config.toml
beta1 = 0.95
max_grad_norm = 0.5
batch_tokens = 32768
Below are experts of layer 4 (counted from 0) of a mixture-of-experts language model. Rows are named up (a neuron's input weights, with its number), down (a neuron's output weights, with its number) and show model dimensions 288-319. Each number is 200 + 40 x the weight over its row's rms, rounded and kept within 0 to 999.
Before each expert's rows: a language model's description of what the expert responds to. This comes from a sample of Wikipedia text that the model never trained on.

# expert 1
What it handles: Lowercase word-initial fragments. Short lowercase word starts like d, s, w, p, st, sh, ch beginning common nouns, often in taxonomy articles, e.g. sl-ugs, p-ulley.
up0,151,228,147,268,208,161,203,222,108,337,270,202,159,184,196,185,140,188,203,198,171,129,210,239,148,219,200,146,120,174,222,178
down0,154,271,208,218,230,172,233,228,191,209,256,210,174,214,173,197,236,220,201,152,195,127,189,258,113,153,162,135,192,201,211,173
up1,177,243,159,192,217,258,177,181,260,117,221,189,295,222,215,247,188,164,172,197,150,271,283,224,211,166,290,159,213,265,170,80
down1,213,202,178,228,228,115,236,124,240,213,190,219,211,246,237,122,185,172,155,259,117,127,214,163,180,227,146,148,257,220,204,197
up2,169,130,147,181,173,118,153,173,173,246,212,218,177,182,188,147,282,143,127,192,265,142,189,169,158,137,166,179,155,139,218,242
down2,232,114,171,176,186,279,195,173,190,240,265,212,241,254,180,174,216,284,227,172,217,249,207,198,318,162,132,160,189,249,216,232
up3,194,185,229,243,186,181,237,188,199,125,162,248,199,204,135,224,201,210,191,281,185,189,182,194,195,136,259,218,256,239,199,162
down3,269,203,169,214,172,158,283,215,139,179,176,191,198,247,289,218,193,183,262,239,192,200,150,158,172,133,171,173,191,193,280,225
up4,191,160,193,217,196,174,207,201,201,186,182,230,179,156,203,234,223,211,228,156,188,168,223,121,252,192,173,167,164,257,177,137
down4,195,197,247,169,199,188,267,203,247,152,227,153,156,226,185,174,183,186,212,202,210,255,251,246,164,224,203,137,202,241,121,200
up5,195,168,239,173,240,183,221,217,173,157,192,254,217,164,261,190,118,151,152,199,177,192,239,209,163,305,163,169,208,180,169,170
down5,166,162,188,287,253,129,181,127,184,214,207,262,167,136,146,177,191,280,191,169,250,164,187,139,227,188,184,151,255,204,188,144
up6,171,147,198,187,214,173,185,224,245,139,245,190,195,160,211,204,262,180,119,198,205,175,195,176,211,192,182,244,171,168,230,213
down6,154,162,263,246,147,196,191,237,155,200,219,169,192,226,258,125,115,266,184,168,171,200,242,169,193,197,253,209,179,238,186,174
up7,292,221,214,230,239,181,162,190,150,215,201,200,186,254,271,217,249,223,185,207,227,233,189,224,208,164,204,179,131,151,218,208
down7,216,212,240,207,166,273,247,203,183,170,170,182,264,254,217,157,159,203,204,191,147,235,211,196,212,184,200,223,226,218,280,157
up8,180,226,232,167,276,174,256,183,146,153,251,194,200,139,232,173,333,186,193,168,174,256,189,231,222,128,162,198,190,201,179,179
down8,79,276,201,165,258,180,117,164,215,250,270,223,195,174,237,171,220,219,179,249,206,229,174,216,199,161,178,147,194,196,225,177
up9,162,184,145,210,176,232,242,160,192,248,215,269,178,170,167,215,221,199,170,193,172,223,242,189,219,255,231,223,171,184,276,144
down9,182,178,93,265,234,191,203,196,164,249,223,182,185,91,195,164,194,149,165,232,203,159,196,240,250,199,233,243,261,187,168,132
up10,152,130,197,230,143,234,128,133,186,281,214,251,299,213,156,258,185,141,230,139,175,179,221,192,150,205,192,216,160,265,205,249
down10,223,147,180,174,227,153,257,217,207,170,232,108,245,281,178,177,245,247,160,135,212,199,235,203,238,152,196,217,193,222,190,154
up11,223,217,222,258,126,218,209,175,182,226,242,169,143,250,227,163,146,228,209,213,244,196,193,167,210,266,246,189,242,226,113,210
down11,145,181,215,247,193,237,192,162,190,189,109,231,236,170,158,196,273,229,193,197,157,257,231,192,227,148,206,276,196,263,208,138
up12,216,232,182,210,176,243,179,213,214,174,165,201,218,157,165,188,241,164,238,219,254,250,190,190,190,232,177,71,228,220,284,233
down12,231,189,156,192,215,192,224,145,179,233,115,186,268,169,273,203,239,191,247,235,163,174,175,239,237,177,232,174,158,220,175,151
up13,252,203,170,215,264,201,149,126,160,211,253,275,157,217,253,180,183,111,230,190,175,214,140,218,225,220,213,227,130,227,119,194
down13,246,199,160,225,135,251,157,148,228,163,248,171,178,161,223,259,223,181,165,118,165,183,238,174,286,220,263,198,186,170,171,197
up14,227,152,188,180,224,230,208,186,204,213,235,194,176,204,209,192,144,186,180,213,133,143,139,228,157,207,240,208,214,190,210,176
down14,231,171,163,163,174,218,155,196,266,214,222,191,278,165,234,198,221,155,202,151,271,220,213,181,175,126,159,228,196,217,230,203
up15,269,197,193,220,239,128,154,216,238,202,154,171,300,222,201,234,304,185,144,164,177,178,152,224,248,252,149,124,134,124,202,274
down15,194,221,200,194,94,238,227,210,184,168,204,164,222,260,298,255,151,164,166,210,240,193,234,198,162,251,211,165,242,284,313,231
up16,170,300,207,194,112,167,179,157,162,237,230,224,153,174,229,201,208,173,272,243,245,147,154,162,224,185,226,220,183,214,210,204
down16,219,158,250,180,200,208,231,251,210,176,198,197,211,247,218,227,237,235,166,178,162,209,107,200,226,230,217,177,240,215,132,199
up17,215,180,166,231,154,196,152,212,201,232,314,295,119,223,221,215,200,205,221,225,161,179,264,166,201,219,203,178,269,248,159,232
down17,230,190,150,245,236,222,281,149,101,198,213,216,194,201,181,143,192,231,170,158,125,242,159,161,171,170,232,273,185,170,224,271
up18,184,225,167,170,151,279,185,209,326,208,111,184,231,191,260,183,248,213,175,235,153,249,189,210,177,185,205,272,139,249,200,213
down18,136,222,223,158,219,228,164,203,182,157,164,130,230,167,275,171,219,226,154,260,118,261,189,204,136,248,176,181,217,231,151,233
up19,208,224,256,205,131,163,167,246,259,186,201,180,162,296,200,181,175,211,205,219,178,96,138,250,135,219,271,217,208,192,130,150
down19,201,215,242,186,221,217,243,202,203,251,152,174,169,224,220,176,187,246,154,215,191,115,196,197,168,182,145,182,126,172,278,247
up20,209,257,278,210,157,262,175,171,194,295,212,256,147,208,254,149,212,184,249,162,192,136,171,201,265,198,230,230,195,259,245,243
down20,157,203,222,212,217,205,172,260,177,219,214,175,117,200,222,84,102,199,189,153,221,205,193,170,257,197,240,151,265,194,239,132
up21,172,208,218,205,182,157,175,230,175,259,190,146,227,188,135,232,187,201,184,199,269,157,187,196,232,252,245,246,223,84,190,251
down21,215,167,215,213,247,205,181,170,232,198,238,222,252,176,245,251,203,184,207,196,278,203,219,135,245,204,119,216,142,243,185,269
up22,219,121,165,159,200,245,217,229,217,193,174,226,200,155,196,220,172,169,109,189,219,230,172,211,166,200,201,288,128,231,247,193
down22,267,247,246,197,187,191,278,170,202,242,224,183,217,181,194,188,196,137,229,180,178,109,221,161,242,209,193,165,121,141,272,155
up23,237,171,221,130,196,131,162,131,179,213,135,164,235,117,167,256,158,168,179,125,264,232,253,183,254,210,216,203,235,84,181,142
down23,184,150,191,255,216,158,185,242,234,232,245,188,221,169,144,226,182,206,185,239,203,174,151,213,189,222,226,169,190,213,243,172
up24,241,175,189,234,228,219,219,193,220,156,212,217,192,178,195,156,206,235,120,250,308,236,233,263,186,140,154,230,228,231,175,138
down24,203,246,230,286,205,194,186,208,231,173,251,225,249,120,179,161,146,177,209,154,251,217,106,208,173,149,166,205,135,203,208,286
up25,191,118,189,171,165,239,189,195,223,169,225,209,191,158,158,183,291,259,164,212,186,215,113,201,159,177,151,217,245,185,250,145
down25,203,170,211,209,203,205,224,233,165,186,303,148,212,223,156,174,259,237,191,248,254,157,174,226,206,136,104,307,177,255,265,167
up26,172,155,269,230,269,262,203,131,173,159,169,256,203,204,294,182,316,194,211,184,188,201,199,235,140,223,141,225,260,140,204,146
down26,162,172,231,222,228,194,171,223,202,216,211,249,235,182,245,240,186,198,181,260,190,257,264,187,145,193,156,237,156,179,210,131
up27,129,183,184,214,231,186,264,182,200,211,241,226,204,163,169,185,164,117,189,246,171,244,183,218,213,257,224,169,178,206,256,182
down27,241,192,286,197,141,189,204,148,166,251,173,210,207,188,231,222,153,176,210,217,232,140,153,134,163,230,206,202,206,201,170,174
up28,215,156,241,151,187,201,222,196,240,168,184,207,173,232,267,196,254,192,137,278,134,190,242,144,136,244,185,240,174,170,209,241
down28,239,227,191,217,223,156,296,230,277,180,182,219,216,168,212,210,228,191,207,169,174,160,247,210,177,251,255,209,232,228,165,152
up29,255,158,137,175,197,205,137,195,145,286,181,253,188,217,203,209,176,185,127,185,224,197,175,267,236,190,201,141,172,229,239,209
down29,143,241,202,150,179,213,201,187,189,184,189,179,205,196,150,222,215,232,233,114,156,190,253,205,224,89,164,188,293,117,217,259
up30,166,162,150,226,221,167,154,180,166,254,205,276,250,171,223,211,131,201,162,256,200,206,220,168,185,189,224,303,148,214,286,225
down30,212,194,141,194,216,212,291,202,192,155,231,170,269,275,183,217,187,218,134,211,182,190,108,189,215,178,250,224,176,247,244,226
up31,272,192,224,215,219,121,207,198,172,247,210,184,220,233,226,161,158,284,121,210,236,179,227,203,242,226,142,216,215,227,142,241
down31,225,250,234,232,167,202,204,197,180,212,229,191,184,172,211,231,189,204,214,193,165,228,170,239,182,226,139,197,222,224,159,215
up32,290,113,217,217,133,198,164,160,240,133,248,237,240,233,233,249,215,166,178,204,273,209,189,128,190,209,229,146,104,182,208,240
down32,161,181,196,187,284,184,243,166,208,198,160,202,177,132,226,238,158,131,205,222,220,238,263,210,227,190,224,231,189,213,242,155
up33,213,248,239,205,188,200,220,205,218,254,239,208,202,216,205,237,238,187,224,211,211,208,164,223,220,193,206,140,258,242,168,195
down33,154,196,106,282,162,119,143,226,177,127,294,209,202,231,148,157,131,169,202,212,163,285,198,192,218,205,270,188,177,108,220,231
up34,263,244,150,237,254,197,139,243,234,219,168,128,192,210,188,193,172,238,205,172,185,201,215,187,170,208,186,174,226,227,157,221
down34,201,153,184,201,258,269,205,186,144,181,230,138,171,229,238,192,176,221,194,188,226,315,195,201,273,243,222,115,176,239,175,212
up35,178,208,319,165,63,169,202,179,222,250,171,276,170,184,145,214,228,203,304,180,237,217,212,167,223,210,168,195,205,130,185,163
down35,211,174,250,220,162,193,222,181,155,124,246,176,130,206,216,218,156,194,188,218,252,252,130,125,192,218,167,184,194,179,191,253
up36,252,215,186,236,210,171,208,154,270,201,155,216,237,190,181,178,179,149,153,280,197,167,126,132,188,225,215,230,182,220,243,212
down36,205,201,231,181,257,183,262,167,161,134,229,187,216,190,175,292,160,219,166,216,190,161,161,217,186,138,162,250,219,230,247,228
up37,185,223,175,205,258,198,178,243,149,271,164,249,188,230,174,192,178,238,219,218,175,177,159,187,209,156,233,174,249,184,135,146
down37,213,213,103,162,218,190,109,223,194,221,272,158,233,182,170,212,211,216,209,245,199,236,157,214,250,153,166,210,220,138,217,293
up38,147,262,260,137,235,171,223,191,262,184,249,246,223,223,250,176,163,230,131,312,243,241,183,163,199,169,217,282,236,144,197,189
down38,271,213,163,230,201,156,209,146,251,167,163,112,214,218,122,134,244,193,160,240,215,251,205,188,191,215,153,225,201,192,173,222
up39,141,190,286,233,148,187,254,169,159,294,181,204,270,264,211,226,154,143,171,302,124,183,249,191,241,209,166,261,187,245,255,223
down39,184,207,201,186,246,247,184,118,194,254,212,191,269,234,210,196,165,252,210,277,197,231,202,121,212,190,193,196,239,271,258,225
up40,228,171,168,214,186,213,232,178,145,252,230,191,213,161,206,203,215,249,193,189,159,167,157,192,229,243,178,205,201,261,187,188
down40,243,194,192,213,208,239,223,182,223,211,164,136,230,193,246,224,274,256,152,147,157,189,186,191,142,229,253,178,180,213,254,131
up41,225,218,150,172,166,159,162,168,180,146,207,259,209,209,216,187,180,199,170,215,265,211,188,217,256,194,170,177,236,189,263,154
down41,232,224,156,263,185,189,242,195,210,184,237,177,203,205,158,179,254,165,111,145,91,171,201,150,180,242,246,234,188,186,199,210
up42,239,186,192,242,257,201,152,237,164,268,137,154,215,258,287,233,164,214,172,203,197,212,222,181,187,201,150,212,248,162,131,206
down42,181,172,239,194,248,227,169,236,252,225,193,112,225,202,190,205,105,130,248,193,217,224,216,229,177,189,182,284,177,159,203,249
up43,229,197,174,216,230,193,179,166,179,206,213,174,203,192,232,203,249,212,218,234,231,250,228,259,222,230,212,221,270,220,253,138
down43,226,109,202,190,196,199,230,213,66,179,184,180,305,212,219,181,142,239,189,156,190,208,125,200,240,214,188,158,187,211,236,131
up44,240,247,218,207,218,209,238,180,195,230,191,217,217,237,188,193,200,230,207,230,202,180,203,195,249,187,146,220,222,238,239,168
down44,185,250,171,205,121,228,316,229,206,263,255,211,191,246,172,248,161,169,202,258,183,227,302,238,168,188,232,190,170,186,214,207
up45,190,238,224,217,238,150,224,293,162,123,247,254,171,233,218,145,267,143,167,221,304,152,229,170,208,235,205,186,97,130,236,229
down45,177,117,223,203,234,256,191,178,188,200,189,127,162,218,202,206,151,151,205,171,230,124,204,231,231,164,201,132,237,281,213,248
up46,191,217,200,159,162,205,193,168,241,227,165,234,219,201,192,225,241,140,177,230,163,189,194,187,230,225,161,196,218,202,194,175
down46,260,137,237,148,192,242,260,242,209,154,230,225,313,257,203,161,186,196,211,228,210,219,248,218,224,215,155,202,158,174,244,207
up47,177,119,225,173,195,150,259,229,217,171,193,226,96,165,255,240,213,210,150,263,124,196,173,169,181,206,168,206,252,205,165,150
down47,215,187,207,188,175,222,155,180,159,183,237,182,154,196,178,280,201,250,178,253,123,198,217,186,255,158,212,167,246,176,165,164
up48,243,208,153,153,181,161,176,217,193,226,166,174,133,259,201,151,270,240,154,193,176,173,185,281,231,208,210,236,191,167,153,242
down48,249,232,213,141,196,190,237,139,183,225,195,226,198,233,208,181,153,239,191,155,209,203,205,178,186,208,156,130,203,135,211,155
up49,200,239,182,226,236,169,141,182,205,215,180,151,196,276,163,292,177,207,232,260,200,196,222,213,113,192,238,159,187,190,211,215
down49,214,215,260,169,141,195,197,312,192,203,212,183,165,177,93,265,115,223,157,207,192,168,187,143,215,239,174,175,227,229,219,177
up50,131,200,209,256,203,286,160,154,266,264,174,187,218,172,183,259,221,182,264,169,221,248,176,181,203,201,236,220,234,177,203,177
down50,183,187,254,245,214,194,217,131,192,190,249,209,157,253,228,151,190,226,151,117,224,118,179,168,250,180,189,176,238,219,272,176
up51,229,179,204,164,220,199,215,230,149,220,225,140,132,259,230,187,201,185,97,166,201,205,222,206,236,240,259,212,208,154,153,293
down51,192,198,194,219,206,251,257,215,282,172,187,215,135,184,166,241,75,139,184,201,201,234,231,197,223,220,255,203,177,219,257,238
up52,200,201,295,232,136,172,221,213,174,252,163,168,190,206,238,222,254,252,204,229,201,222,92,287,203,149,210,231,203,230,96,188
down52,222,258,204,190,170,196,189,159,251,215,221,253,283,191,196,134,203,193,197,118,315,229,193,163,221,268,192,248,238,227,204,142
up53,181,253,230,246,219,181,226,147,257,280,233,156,166,193,264,182,274,197,162,172,175,150,188,171,155,192,182,216,229,240,213,190
down53,213,141,251,247,269,232,189,178,193,207,213,219,200,166,256,139,244,155,214,201,244,217,231,243,216,186,205,302,211,198,195,171
up54,189,177,153,228,268,243,164,197,173,124,209,201,220,231,308,214,169,164,183,192,174,169,165,176,208,230,201,148,256,232,182,180
down54,189,131,180,246,175,243,256,238,185,202,232,280,225,285,216,216,190,253,208,201,189,189,168,170,230,257,232,127,217,123,166,236
up55,217,225,208,202,234,145,156,213,242,174,218,203,118,201,215,157,197,204,222,233,231,227,215,175,172,168,242,163,239,218,195,252
down55,164,183,181,163,225,233,234,172,197,145,223,154,172,263,103,191,214,197,127,151,178,205,217,106,139,252,231,187,240,175,155,215
up56,173,248,177,178,172,204,176,232,126,195,157,222,178,136,255,202,233,171,257,203,257,217,247,244,211,198,233,221,264,152,198,200
down56,171,208,240,158,201,159,232,239,181,239,188,193,137,197,202,190,182,180,201,196,187,182,186,204,242,199,258,268,190,197,290,165
up57,162,228,214,247,261,153,206,143,155,223,153,181,239,205,205,220,139,184,221,222,247,146,193,186,245,227,194,147,219,226,214,176
down57,141,238,274,227,160,187,196,172,202,251,223,175,201,277,198,182,194,252,223,189,180,225,185,121,277,217,212,251,177,210,146,181
up58,183,217,173,168,265,255,194,153,268,297,184,277,238,201,285,260,164,148,176,208,159,261,209,196,82,217,227,218,204,209,223,163
down58,230,223,211,236,206,246,233,236,222,222,172,233,223,176,143,162,149,227,193,83,179,135,218,135,221,279,201,198,236,207,203,143
up59,139,220,138,227,181,159,160,139,160,226,193,194,176,244,143,243,182,246,219,130,170,184,123,158,133,155,142,239,121,232,108,189
down59,139,203,124,224,199,217,226,237,195,252,190,243,192,206,233,221,195,192,213,230,189,163,225,208,204,218,155,286,143,187,253,177
up60,210,204,226,165,175,241,218,120,239,157,249,191,234,196,216,221,224,177,266,214,124,200,289,255,189,161,184,110,196,281,196,218
down60,164,175,166,162,164,183,190,214,188,198,298,183,199,194,214,229,153,261,212,200,226,202,167,193,227,155,187,181,144,202,199,203
up61,299,216,192,238,148,198,265,172,297,223,227,195,223,190,295,245,257,246,193,233,166,152,270,149,197,97,204,161,188,127,185,224
down61,208,161,213,219,216,190,120,190,201,175,180,147,282,246,183,121,200,268,238,136,168,242,204,223,206,164,134,222,181,250,180,225
up62,201,176,217,110,247,159,237,231,184,147,184,228,264,168,232,198,226,170,163,256,260,167,194,149,229,157,203,278,252,260,159,293
down62,174,191,125,156,206,186,185,220,244,196,76,263,259,222,211,139,141,268,179,236,211,250,179,178,193,207,168,216,131,183,45,170
up63,202,199,264,200,188,191,172,224,137,107,288,223,261,183,140,189,127,172,153,209,192,193,152,311,232,200,154,174,217,301,254,232
down63,206,189,116,242,213,168,165,187,174,145,197,165,232,162,183,138,174,142,210,183,208,244,223,221,194,185,180,178,176,217,223,213
up64,212,248,173,155,176,241,200,191,182,226,277,235,160,186,163,214,265,191,209,178,205,115,117,220,218,141,216,166,155,135,195,238
down64,159,154,185,260,210,202,219,257,189,194,97,282,244,182,243,198,150,115,174,211,178,247,177,164,234,215,204,143,222,229,211,177
up65,249,163,182,204,194,244,167,227,213,284,244,253,233,201,205,151,194,250,254,187,130,177,179,231,170,214,260,168,240,254,181,271
down65,185,188,150,209,138,236,217,172,214,236,196,181,162,188,143,197,237,263,280,229,282,246,275,228,245,176,177,196,198,154,243,184
up66,219,264,252,191,222,222,163,200,193,196,285,240,318,218,283,188,180,170,194,204,201,248,202,236,218,184,216,228,227,204,201,233
down66,137,225,180,175,219,227,218,263,154,211,178,195,173,298,180,192,235,115,129,197,222,196,156,218,194,215,185,188,141,187,207,175
up67,226,171,262,171,202,223,181,276,172,194,180,223,159,218,237,246,218,237,163,192,150,172,209,179,218,219,180,164,187,154,147,247
down67,141,200,227,213,177,193,183,195,172,141,217,179,217,155,161,226,219,225,213,167,241,175,259,248,207,239,174,231,196,225,224,203
up68,187,211,256,119,217,196,192,174,182,204,122,218,226,251,214,204,226,246,200,210,170,244,107,276,206,173,280,149,214,145,163,186
down68,221,141,242,222,172,183,206,166,211,173,175,187,232,236,173,197,231,213,277,259,182,164,164,213,256,214,180,100,231,173,230,168
up69,115,189,259,167,190,247,178,181,202,142,211,134,238,164,235,149,234,154,227,188,208,179,228,284,232,251,160,179,217,226,187,100
down69,274,293,174,228,174,234,183,189,195,128,240,164,235,137,155,265,169,246,194,178,236,170,158,233,221,186,235,282,223,189,231,183
up70,264,157,242,175,213,152,214,201,207,241,124,162,156,148,216,161,213,216,255,223,187,206,233,208,175,232,208,195,220,222,197,235
down70,129,203,274,246,136,263,194,222,167,237,225,100,175,180,242,209,126,203,215,194,172,184,195,239,192,235,150,227,164,229,251,151
up71,151,215,210,247,320,192,143,163,159,198,106,172,273,185,203,153,203,178,197,306,187,180,210,128,184,226,205,195,153,235,166,116
down71,182,144,205,197,145,176,198,186,220,217,196,239,172,276,227,166,154,233,254,206,180,197,179,189,208,189,260,189,170,188,254,215
up72,216,139,173,106,157,195,254,105,231,113,215,149,166,225,127,274,140,239,192,233,241,236,128,280,196,253,218,297,195,242,219,156
down72,197,157,234,233,205,185,232,139,154,270,201,204,235,211,215,225,120,205,194,187,173,111,173,190,190,158,147,269,243,244,148,255
up73,221,311,182,233,132,207,170,188,228,237,206,227,186,176,192,136,244,195,187,259,192,167,228,231,253,219,229,92,186,215,217,242
down73,158,275,249,217,197,204,225,207,216,240,231,234,211,165,115,150,170,191,196,163,184,167,109,176,217,305,160,158,200,248,254,241
up74,155,108,225,170,317,221,230,191,198,207,196,183,144,239,151,221,158,204,146,245,207,229,195,233,207,248,207,238,166,188,219,263
down74,176,270,233,231,212,272,107,249,211,123,148,155,165,171,155,117,230,199,217,111,195,259,167,174,201,226,204,259,203,145,198,178
up75,217,170,181,133,240,247,275,159,221,158,129,163,217,199,215,229,218,199,186,218,190,115,164,201,191,185,199,176,219,244,222,199
down75,202,299,133,239,202,154,300,115,198,128,291,226,163,210,221,206,196,250,148,215,167,190,216,216,213,173,212,219,162,199,186,193
up76,224,208,229,215,231,258,168,191,148,192,141,248,256,135,200,171,205,206,202,195,192,196,203,154,177,219,264,215,210,199,103,122
down76,242,197,197,177,144,218,123,214,150,157,149,165,220,148,195,213,235,181,160,224,257,162,177,177,142,201,201,145,137,174,197,224
up77,189,233,213,229,241,166,192,252,157,252,125,159,205,212,255,208,212,250,159,96,200,230,160,191,154,232,212,223,231,230,99,145
down77,208,140,239,231,220,174,174,244,208,149,189,145,180,238,176,151,124,178,137,221,175,211,230,269,153,176,173,90,191,167,169,211
up78,234,279,176,234,174,246,245,192,157,249,137,188,180,226,205,182,182,181,225,256,207,227,159,246,220,206,268,131,305,267,239,256
down78,256,226,244,182,170,118,223,209,165,186,228,253,144,226,159,162,262,276,244,187,204,202,195,168,218,196,209,239,234,188,203,214
up79,209,192,204,149,174,246,146,189,203,212,205,118,213,254,158,209,177,274,192,187,245,247,211,198,199,146,310,210,223,189,243,258
down79,230,194,186,236,211,182,214,225,240,167,230,176,253,136,149,210,134,198,208,193,294,178,270,189,193,257,228,233,180,170,282,252
up80,208,223,198,254,240,132,156,250,142,173,236,180,208,153,165,225,256,142,135,189,184,253,221,169,240,239,197,201,246,206,189,198
down80,228,124,143,202,236,215,266,185,168,97,178,152,182,155,195,132,112,249,123,227,202,168,174,185,175,267,253,275,210,181,217,118
up81,199,237,205,198,212,198,211,257,196,262,180,134,209,215,140,196,108,136,219,154,192,150,205,169,165,144,222,183,205,214,199,277
down81,124,234,293,201,237,197,173,137,181,211,170,231,194,256,173,219,213,194,207,253,163,221,152,205,158,202,99,258,162,146,216,182
up82,253,233,262,217,155,225,178,234,239,187,216,194,194,130,222,157,159,192,135,134,126,118,148,204,245,212,232,174,183,170,173,160
down82,146,195,202,163,192,271,129,200,210,266,120,190,251,240,160,220,188,111,159,250,139,179,248,152,281,164,184,207,237,195,168,262
up83,60,168,250,197,215,121,164,206,157,232,210,164,179,160,215,191,242,197,154,217,158,231,233,105,168,172,199,248,204,232,195,158
down83,218,199,195,197,168,217,295,134,209,247,193,215,254,171,149,145,134,201,237,211,152,189,241,203,207,134,226,157,232,100,257,207
up84,199,240,223,130,170,174,253,233,166,198,178,167,175,173,218,189,205,177,276,190,155,177,150,225,153,246,184,220,184,205,254,189
down84,170,265,189,168,243,218,163,195,228,221,209,130,197,181,211,218,187,210,187,227,112,213,213,210,181,155,170,152,175,169,198,213
up85,203,195,261,151,220,202,197,229,241,199,241,250,186,267,163,141,206,227,236,243,230,111,181,156,187,138,270,213,191,118,168,170
down85,218,127,231,247,149,225,197,203,117,205,214,117,194,213,143,185,174,210,202,165,200,140,168,200,225,194,219,261,259,201,229,217
up86,228,174,232,247,239,244,188,262,216,237,213,195,224,151,194,207,157,279,130,232,171,170,168,252,203,220,192,182,181,172,191,186
down86,185,164,225,206,244,185,149,220,180,204,197,228,208,214,170,191,197,115,113,167,242,230,184,209,134,183,160,246,277,237,141,228
up87,198,166,201,158,211,150,171,192,153,130,295,207,195,222,255,273,140,252,122,249,271,134,161,240,180,287,235,287,232,259,179,234
down87,187,204,234,167,236,170,153,179,234,199,191,218,160,175,154,237,187,220,271,182,218,190,201,269,239,150,131,180,247,239,266,258
up88,186,150,151,182,229,190,205,241,198,198,238,198,240,233,278,168,222,190,177,175,144,252,177,239,262,183,204,241,315,242,236,193
down88,240,221,285,259,165,165,256,176,242,237,144,211,205,212,235,200,270,252,172,269,204,114,240,186,274,177,221,208,246,152,193,240
up89,178,228,224,239,244,226,234,172,160,185,239,252,177,220,228,156,111,194,249,157,211,192,262,179,231,204,281,219,124,206,173,189
down89,213,208,134,224,200,139,144,257,205,167,231,225,156,204,160,132,182,198,158,177,170,170,144,216,194,168,250,223,148,173,172,190
up90,97,232,183,230,178,205,203,202,209,187,160,170,144,108,218,208,177,265,215,240,174,175,195,203,199,217,194,171,255,221,172,137
down90,204,144,226,132,259,164,179,210,122,223,201,190,214,174,150,191,147,207,220,227,173,176,227,244,246,226,252,189,159,275,152,249
up91,138,190,228,257,220,254,229,236,222,231,189,224,182,197,226,249,157,146,203,222,142,194,183,166,177,217,180,233,235,186,145,128
down91,132,164,245,171,204,269,113,262,234,135,157,249,260,187,238,127,130,193,161,232,149,133,188,205,274,164,242,200,208,196,226,245
up92,179,216,156,223,138,192,271,268,153,183,227,196,217,188,216,94,271,180,206,232,138,142,188,157,225,228,195,170,123,257,198,183
down92,162,243,151,199,183,249,211,185,202,183,130,168,213,202,262,209,212,196,145,224,212,239,260,172,194,145,220,211,266,202,231,179
up93,139,163,175,189,194,208,217,123,178,175,218,226,236,190,206,159,168,229,213,270,179,180,156,312,268,194,285,222,215,262,203,183
down93,133,158,194,206,260,173,216,232,182,187,229,220,217,259,165,237,216,225,210,163,229,150,171,159,198,194,182,206,184,232,178,165
up94,247,165,275,137,220,211,193,258,198,236,210,223,216,158,166,231,232,218,158,208,156,195,195,247,209,260,242,224,222,189,163,251
down94,260,158,210,205,195,176,164,217,226,152,211,139,245,195,205,228,133,127,225,249,218,219,135,192,178,177,190,219,203,216,186,215
up95,296,175,254,202,127,140,171,270,201,246,242,235,157,239,218,210,159,250,141,204,269,222,160,167,151,189,276,208,202,216,222,155
down95,247,210,253,269,152,140,150,229,209,234,239,242,166,234,168,278,218,126,184,170,180,193,200,221,227,165,263,290,158,229,268,194
up96,87,121,225,243,202,166,221,277,148,214,174,267,197,190,175,178,250,220,187,195,136,262,197,220,252,160,213,313,205,209,148,158
down96,195,148,219,270,199,186,226,224,219,286,216,154,146,196,218,255,152,219,134,266,167,198,178,194,132,260,217,232,199,239,114,210
up97,169,208,212,209,251,254,115,195,217,234,190,219,171,247,191,227,233,102,167,144,250,147,169,231,188,236,223,194,219,164,216,149
down97,200,229,230,254,179,282,212,182,140,196,197,135,247,136,181,191,180,207,245,287,169,239,127,225,193,220,216,163,215,93,187,139
up98,284,153,210,229,185,249,244,178,223,180,136,210,165,159,212,175,189,194,230,239,215,200,258,105,135,214,198,186,232,161,198,244
down98,170,188,166,262,171,173,213,225,170,195,227,221,202,199,217,268,247,253,238,189,180,245,205,177,136,180,228,215,237,268,248,235
up99,296,147,207,284,238,204,205,174,220,234,280,187,171,164,175,189,237,173,240,284,171,164,147,214,292,202,253,233,231,246,176,249
down99,177,201,264,224,195,153,280,170,220,175,220,318,231,183,149,204,261,121,150,240,208,247,205,140,196,205,143,240,225,204,215,172
up100,224,187,203,210,166,166,181,120,161,211,220,261,229,183,186,201,160,213,137,252,176,225,234,163,142,226,194,227,198,165,228,257
down100,214,216,191,156,181,209,249,223,230,141,234,226,248,176,239,212,250,212,257,198,184,212,205,215,223,165,142,193,197,213,212,126
up101,254,196,243,203,208,203,165,235,168,196,217,165,241,227,203,198,221,227,154,227,220,226,188,283,188,184,188,196,211,228,212,194
down101,199,198,218,210,197,175,239,185,237,206,175,183,200,166,157,179,256,205,138,176,157,202,226,224,198,204,182,167,260,246,157,178
up102,166,220,144,248,152,201,180,212,233,174,219,173,192,239,174,213,234,162,202,232,132,266,233,190,149,226,170,226,207,269,225,190
down102,142,199,88,221,203,220,146,152,173,211,178,207,115,239,177,124,162,214,184,154,210,150,178,251,200,206,162,242,178,166,148,188